Weights of a small mixture-of-experts language model, trained from scratch on English Wikipedia.
Size: 8 layers, width 160, vocabulary 1684.
Experts: 40 experts in each of 8 layers, 2 picks a token, a sigmoid router, a shared expert of 128 neurons.
Training: a variant of SOAP for the experts, 7702 steps.
Below are experts of layer 4 (counted from 0) of a mixture-of-experts language model. Rows are named router (the router's row for the expert), gate (a neuron's input weights, with its number), up (a neuron's input weights, with its number), down (a neuron's output weights, with its number) and show model dimensions 0-159. Each number is 500 + 25 x the weight over its row's rms, rounded and kept within 0 to 999. Numbers have three digits each.
After each expert's rows: a language model's description of what the expert responds to. This comes from a sample of Wikipedia text that the model never trained on.

# expert 30
router:426508473479465492513514501508512493498494477500496477508543482451542490494481528506469484493538521494506494518491471473503468477490482554519509482517481486498542544548540525520477515494517517489470495488524512460521517471459459478532475514488497467485504509524529513495485483498493493502505482494499467503490477460503486489457508539453464524494506550496525468526506464502494532498540460455508452488503479540536511461522491511456472531469510479500487541478511513482490546529542534
gate2:528508493522502485505527481548503517544503478504532497492537497530521492497484475500457510507440492485464519519501466506494482521531449483515471500521504514537530498465490472531490526455517466466513504523551499501523516524468459493487489515490531526517520480505461535533524494503487519466508497509487503492459440501454482476585496515509495493462496485460492500452531493515522493544523519494494498465518506535502500475515509493567500495434506483517499488469534500496471494492495466
up2:506480467509471481516478498487483506480500512468528499529496466482487546514522499523450505511527478505466483547548527507518522530492498496503495495517485500508515492539472483509518493501495497504480525459484480489531504466521540546517502479508490456521503467509521504495486492486515464509504545508530475529530534496502482456488526484503521500525507527512465532489475503394439527489488516468531499516500496511545513561523492502509505502517487516531466494562466470499552494491486554
down2:467490518516473535470485482501523495503543511538512497496525466481517458521503553441528479476482514515504491520529504523515463513519537506515523523480444475454456532511533527485548512546517522509510498494536538514503480540456451492485486496514510524489519467524515485509483483474502529517506559485487481452535519520475488514528501531483502505517543466545508507501519545505480484514473467459527468512522491480497485514488508470462477477532492492516507439495490504498480513532515494
First letter or letters of a capitalised name or word split into pieces, such as W-itton, P-edersen, G-ibbs, or lowercase c-alendar.

# expert 34
router:480483507479473486514524512502546531456487459526498476466486434491543495472490500474508500475543523485501479536504498495477505473486517535464545501457495460500520519499524519520488501492477526583503506502493504454521507545477487469530495562476459514483510503546523503499494521492507476452511515474508493541524496494507502496498484488485498452499547543478508493494508458454503525500497525494512442476492489524530494501514503501494468508479509448546484519464501534472519480520515514
gate2:518513500484487478516525498506541539455514496503476514505478517542504538464504509442478536515543522509465502520478521498519510468468514486521537510478488471502466512511465521483537497510524513499516469524517542460478496536518524536548557502512486527464499459513527549519478533504486480460454503474490520493513537476537513493486497505469504530509481458536468469502472500458522524505487486522530512484535502552554504443484514478493503507521503497523477498511492487483474517520475541
up2:474472492542513519526494500528480465482516500465514540423492525479508457454536501562482515447511487506538494488532481520505518482527492480464449526495517472497547492506522508559523454483452518485512547509494498517490472508486455493480511526506463475523492489532509484509500512505500457495503517498513476501477491512485472538505504482452508512507537539498504456500478530477514546455496544494504522501460507503482503452505499482481512472503520523501510502489483493478567503508509490
down2:501497483494459510466512473461456524504528519520550484570518475502518464521471525494489468545453495484510489511520455499469468488454510505499469476535495488504489519464504462469498524472527534486514484538550509528553478473508552520501496491515537487497506528501521457506490499517554518490517523494512540474448510497502499500504519504546519494504509481510532465484495526531492470541500492516500464495518484519486521516458466483480459532520521510509503541515511499487509473556503512
Noun suffixes closing words for agents, institutions and abstractions, such as -or, -er, -ation, -ment, -ity, e.g. administrator, medication, Monarchy.

# expert 18
router:446485488488443468484502498513523538497484463507489458508502494482540535505442518485478507506495471477479503554472480518467461483445523522450504541475489473487502524502502506526486529488508507556491480500521495511523519514494515489522461530486446515461505495508534514491484513490529492461558532517539519500482484477519527503512478499493495484476511491473520495516546485486512511475494492482542441528510526524555510447513517553483490496500523500501484520486503526483480472535538508
gate5:497473507454562462513479512547508447442490508536484509498491549509495507521509509491504508497495465517500522499529476492510528538510499480492511514547501520501510506534530484497491493506484479537533492474503518492501479506483474482472458491471477447462508513495480483488478457523507519511500500522459504494523515485521468506466543493458509529534532504493487497499487499510484524486507465489508498478533524477500454440484456476468493487442481450492449510455444469510490474533495457
up5:479487516483502490473480519492495487504487531465499451446482435524486488456484486515500481517497483531475481517519468551540486471498527503460470455527491448487519493548480476465518530478491539538505546506484503457505483507488530510478507502507545506533460535496491488503505488458494478469508525475501519511530481480488530512494495514486486473469467472506510500521545464544481522511482492532475518506518514509511543483487522545508506492523520563548507533487488463511529487524494467
down5:489512513505508474503538489488468523472484491468504516476523491488486532476465472511502511539477501495513506490519513516515494473545448508465505479519525487516472522577467495476509510514538502530522455513537523496511512521501479495449536506515499498501496538521499495505510567490443422468521543495504531476498474482525533478477469492474521479478499485495539531508506496514527512460505535525484507532546485529522498467470529535535495510508505549531521500458496513481513499504549503
Final syllables of non-English place names and personal names, such as -ia, -ina, -o, -i, plus byte pieces of Cyrillic and accented letters.

# expert 5
router:475490483440441487463519480494490543496469470478509470496499498470514489504487525491480511474534502475492514536507551482464449487499510553495530495520521449494510521520534536538476483496526487509490466533505532487519500467479476512513490516512485485458526490507587496511499503518505496455543544499497485518484484445501481498483526508472500504495488509454552496492532486480461516488505466476496474489548511536529477503511461530499458532475505474498530509490516503475490497531525497
gate0:499497524490497467528478530497530504499481536506512491539506532489541510513471520489491514505556556514519499511498484480469515524480504514504520452505511447511472510526536500479507500501525450506533499458525495505486522474518464481524448516479480537475508521555520458497562519523469469518525540515484467520514516458512494506499469502479462502486481468456545474454482520521490499517499506480494555476499506497521510466503488496505449493489488490472465479516484529470520459463542479
up0:534476470461533523480518476495507489513479495490529486479462518510474501533528491489510447503512516526452491473475501507517515533556517530464477543483532480465495508513494497492522517500492528530535522513532471491480447490498496479519537525489498505460501484527457519513435518552478512517527532458505484537550524529523513478494488513497486505470471508471509476522455478503541493500499517528527502518487504463566480522523486531454479525531526494527512507492467488510513541485488523
down0:536487549536475476502526514488496529512452496520510490496464518488482527510539533490554472532484498472513501500522497485496498501554508516490515498492502477527476514451518490537499515548504509539487527453510507501496529476502484526528515453545498531471519530444554480479504498493485523527493549518501499505543474546551500481485530557487504481501546483475514511505481476501515492474494464508515501498527461502437540500515501504486478508492483487541523534509466531539516514478523496
Pieces ending place and personal names, such as land in Netherlands, ard, ton, z, and; also States after United.

# expert 36
router:466503492459458518526515472525488529510484483495503480524522518487515493469497534507480512459526472503501531524481440469462477436505475506508535512501500484515533543487544507525473487533451516550483480459509489479523497466466453477503469509493444513494462468548518525523497499498542503472518508501541545505542496487494497494504521503484485514500498503526536491491516459484518492490531494453502476516492497526534506498529464531464483505457509495524492517445516531479486508527537491
gate3:455485514486518510514547538502465486448530489523512531496476493525516493484526510484474459496450468530457493488514465489494527501509511484540496545537453500514495473479542497504498518509503491503483464470519489522520560469553462492493507500513536516508491479531497524508458497521545482483477468479459499513486498468501540482519488523495509510534508526515541498533509471503469493476553551492511554525508485508496471524541517486494525496469456483500512509477518492473506500552534465
up3:494474494481507536474515474458486524549491488494483475513534500516510525476483511511500498448499491514534514455498535506493477489522507479469550460555537513531566473485547522491529515466513532487501501538476530501475487508519499511525546506533506448478472496511475494484501513451497507500517567543482533488466493493512497492478496540509487532465524517510490521487497522497498538525503474471470528486521497497490477510524462536519526515487508542512460448516497496521464525467464492
down3:516457486437544512489497494511516474490488486488516501513487575466555504489545516507557490507488511478463497520466480502494497482491505517466517482524450470520491449478518504473512492499499543488498487497507519456573517442509497525508513505479499525495504523531480468522533494465504462450502437519464523495479513491558478522517494499480470529475506478479524524504495487489493500490520478488478484495497498483495497523465517534484487505483499470514515518532490550460531498516467473
Middle pieces like i, ic, ent, pt before suffixes such as -ion or -ed, such as l(ic)ense, autist(ic), attem(pt).

# expert 6
router:438490495476451500510499495494529529463489468493501471505526481493525505488493558522491495472526480493482496525461508497500461481481507522475529531500478461490554527512519534572493534488514487552497504479539499485532520480469479491536479500474450466463512514526527538456501497478471507465538512483505484500462522484504495499476508504479496496469491514500528485517509490492498530475523487477527437485505487520517474472534454522492500532479510476527496520462499530454505537523546527
gate1:466459472481520492504481456495518542537500450514499498499484472485493538498503497496528506516463492478541522499541477533528526470558475522524524530493528479508530528476437486522490496483515513454491447489505471502470523518492532499520538479498511527477543493498500537463520492500487522520511512515544487520507493526510522533513476492471508539493479481514458481540478528500500483477495512484477503480477518523520484434560496541437506507500497518483547497493492499502534534492464493
up1:561517519499515514460510464489530503502535513459511506504551488514532501506493500507473439524515515477431508463448518470515498526494467522455529469518504543496456466525510509458524508545507485550486514533484504488517533493506523525523491517542536531505495498505502510531490502492518485512501451535499499455504496498492534477511537526523481472486478526473476494528497452515465495534459511505517520516535486509499532542481505514509476490514500529521495482499494453491455463523486492
down1:525437522517511532490503527491515490521535520501502465468519493504491462504535493457547477501500486473489510527537506546497465472464505488549500480516518518498536548495471445488470507541524515526471543452523479514515493496451510483440485490451515475476510466476507464498494507514451516508470499481509498516490429503496486469500523549510498495494466498491486482495492495493474512518512492520505553530486494511503444480528455504495492504511490529466504531494496504501511449481469502
Single digits and short numbers inside scores, statistics, vote counts and table cells, often split pieces of larger figures like 2,667 or 6–4.

# expert 28
router:448499490461465502499545488504500507467452479485495469515517524479532531515509536515489498489553504465483511500460498509474443466511466513477508501528518500488502492511479507524528536509492496532495493509522515469523504523467460500509481527496437462467449510545508515510474501473512468502547486514535513487479510467475500507512493493482483459520486537480533485493534506463521520505483522525525487489541511540513486437517487510473515530469523521515498489473493509450454506561530514
gate4:520528526522532505515485494516543474553539501455509472475467497541518491480499519508526503488521489460550488546487499513482505499523482494504501498478497552464455464518492520533478472519528534516481450495506483511498508485477496490466493475443502460464484497545525462539454478486551533549471528486502535512538486504487489472463503492488535516517474465507525507506478535517494487493518490512487490494568477508531518498523516509510484555510498507516509525507494493461479465536503509
up4:479496517513511502506503517480465493497474553532495501520495527487518487489506512500477481466499510511499450459476513540517545532506522480487479462493514471496457490486505456525566506504520504531494524456524502504478547495527478482492509530529509506473460495500502447519559511527525506496469527515514541495502468500504517482533504514519546535494513444513509459511490498464540524541486494477497497478517520535577523479522529499480525499495516483490464511461513493526505498428492520
down4:473475498510448501528501450521519490527497511470480495552490487469509518453473522510485535491496496487464471507508495492545537522536503478508488458485522472547517462489484524508528526503493481485484500494501537511465500463488476501510472511512502485511493523506511504527518495522482521471532456555481523532529501501493497454478490493487489541504463507523541494488432526497493475502501483462501543506465531499494480502512539503506516541500443475474486484515526525502460519578526453
Vowel-heavy pieces in foreign names after an initial capital, often Asian or Romance, such as Kh(o), B(an), Je(an), N(ar)váez.

# expert 13
router:442469491452484501471522467495515526487532462462469458486505509489485479495456551486481494478538491484487484503487481499512480496508510509502559527512466466501518514502512530550514495495517490515497498494482514430519518500494460505566450534486507492492476521498518496544496509484474508453526519481530480491471509494475514464499522466520494502508492520485504504523573492480497552456511496485510474475517469518502463463533508523485496540498518477553494519484496522502454511509543499
gate1:467470493443479460509465467522483484488502502469519518509515506502543498529510474509479495512498523514510508488526489476498496544518517480484531513537471484510483527500502521501542471466503499485534470534530514477469489472449514485516506513461523477502477465510536496521509529534528504482528504497498493512530478527475455525495495497538485431517524510520483477423481486500463503545499530457483484508478517552527477517477545489465476506482556493542493465530538489485477520481489502
up1:508510476529435545489534508509503504522488536537521531506523497521455480479492539473479472500495518478495495528480488526499518519539489517476530480502551531523516511505496516488505538497480517473490508480533533519544508542535501472510523506485517495511504520539439450504516465477508468495503550497553458455509475514484542454526513523510513524463505508463511482493471518500470477495552470500499520526511505483494527470532482493475537495463461473514532484478470484520530483503505468
down1:528521494487489488504507514509489497489479515509505495545482503461526550492476476514499538478501460500545522487531497543472492446517493495465506488505508497467496521516505523496520507469466532491516500480502521550536502518473526491519521505536564459493475482511452478494507517524437473477479570534497480497514462468496456505499485532518492475493467533509466471518520535482506521479499472471495484509515448511522477533495515519495540538494432493477497552518531507500528508494474501
Words and colons in infobox-style field labels like Release:, Date of birth:, Occupations:; also to, would, may, can before verbs.

# expert 12
router:448517513472480497562511498493541532490474462499493494503526486523518481504511503518468484507534477456511479533531496493486483449478527525483524552528488482520520526522520524500537472474509500532473488498496503493509531506462475474530506541510486477452505498507535519524474526486513505468553521506521466493491461449511475490486510520474468512473459519512512488478495513529507495492504499479541445469524498523531457472525494522468506507467543535527471526470515503476497548526549490
gate1:487449505475520484456516500495476480552494476478469535503507500492483508480521488504542491536504478512529472483534480548527498509482503505505477517521489495528522468524541537487492506499485525476545482541504510473504518542495542556526503472485502505526534483480470465511452530457452525476531507471527515483497508462485487505495513522498460447466518490542539493522524472488545566476487537477488479489492511495526456482466515475529460487498517492524516495474487497487508528488528507
up1:475482479502468488483511491462558528514503507495511512511501493517511475519531523499522498516536499511494462522577533493475484494504456515509507535476503494529482466499530510451510523542518467459533526487509442483474515486508502483478484508534518488505535517532498503514570497478540511507466477497504503493499522556527495492498476483475504491468456537509532497477531472509507532475511546423488527504481475479461515494525538489539476537448475495520505477497482482473487497512502504
down1:479478468512466489520538500497491480517518495496495473472478515501498524541490477502518440495529548490512479486502511472496525528471504477544460504468500501527489461520510487537566475501471531505483489533536504507477467497492463556535546517530477455474503505511482478514465478481487541495523436490489487469488504539507533443518510526521477513507488457505508478488478499478493510515514531475528505494516493504493474479517493555525488527498438473471491506506490485547482494550524489
Single uppercase letters inside acronyms, codes and Roman numerals, or starting a word, such as SA(N), UNESC(O), I(V).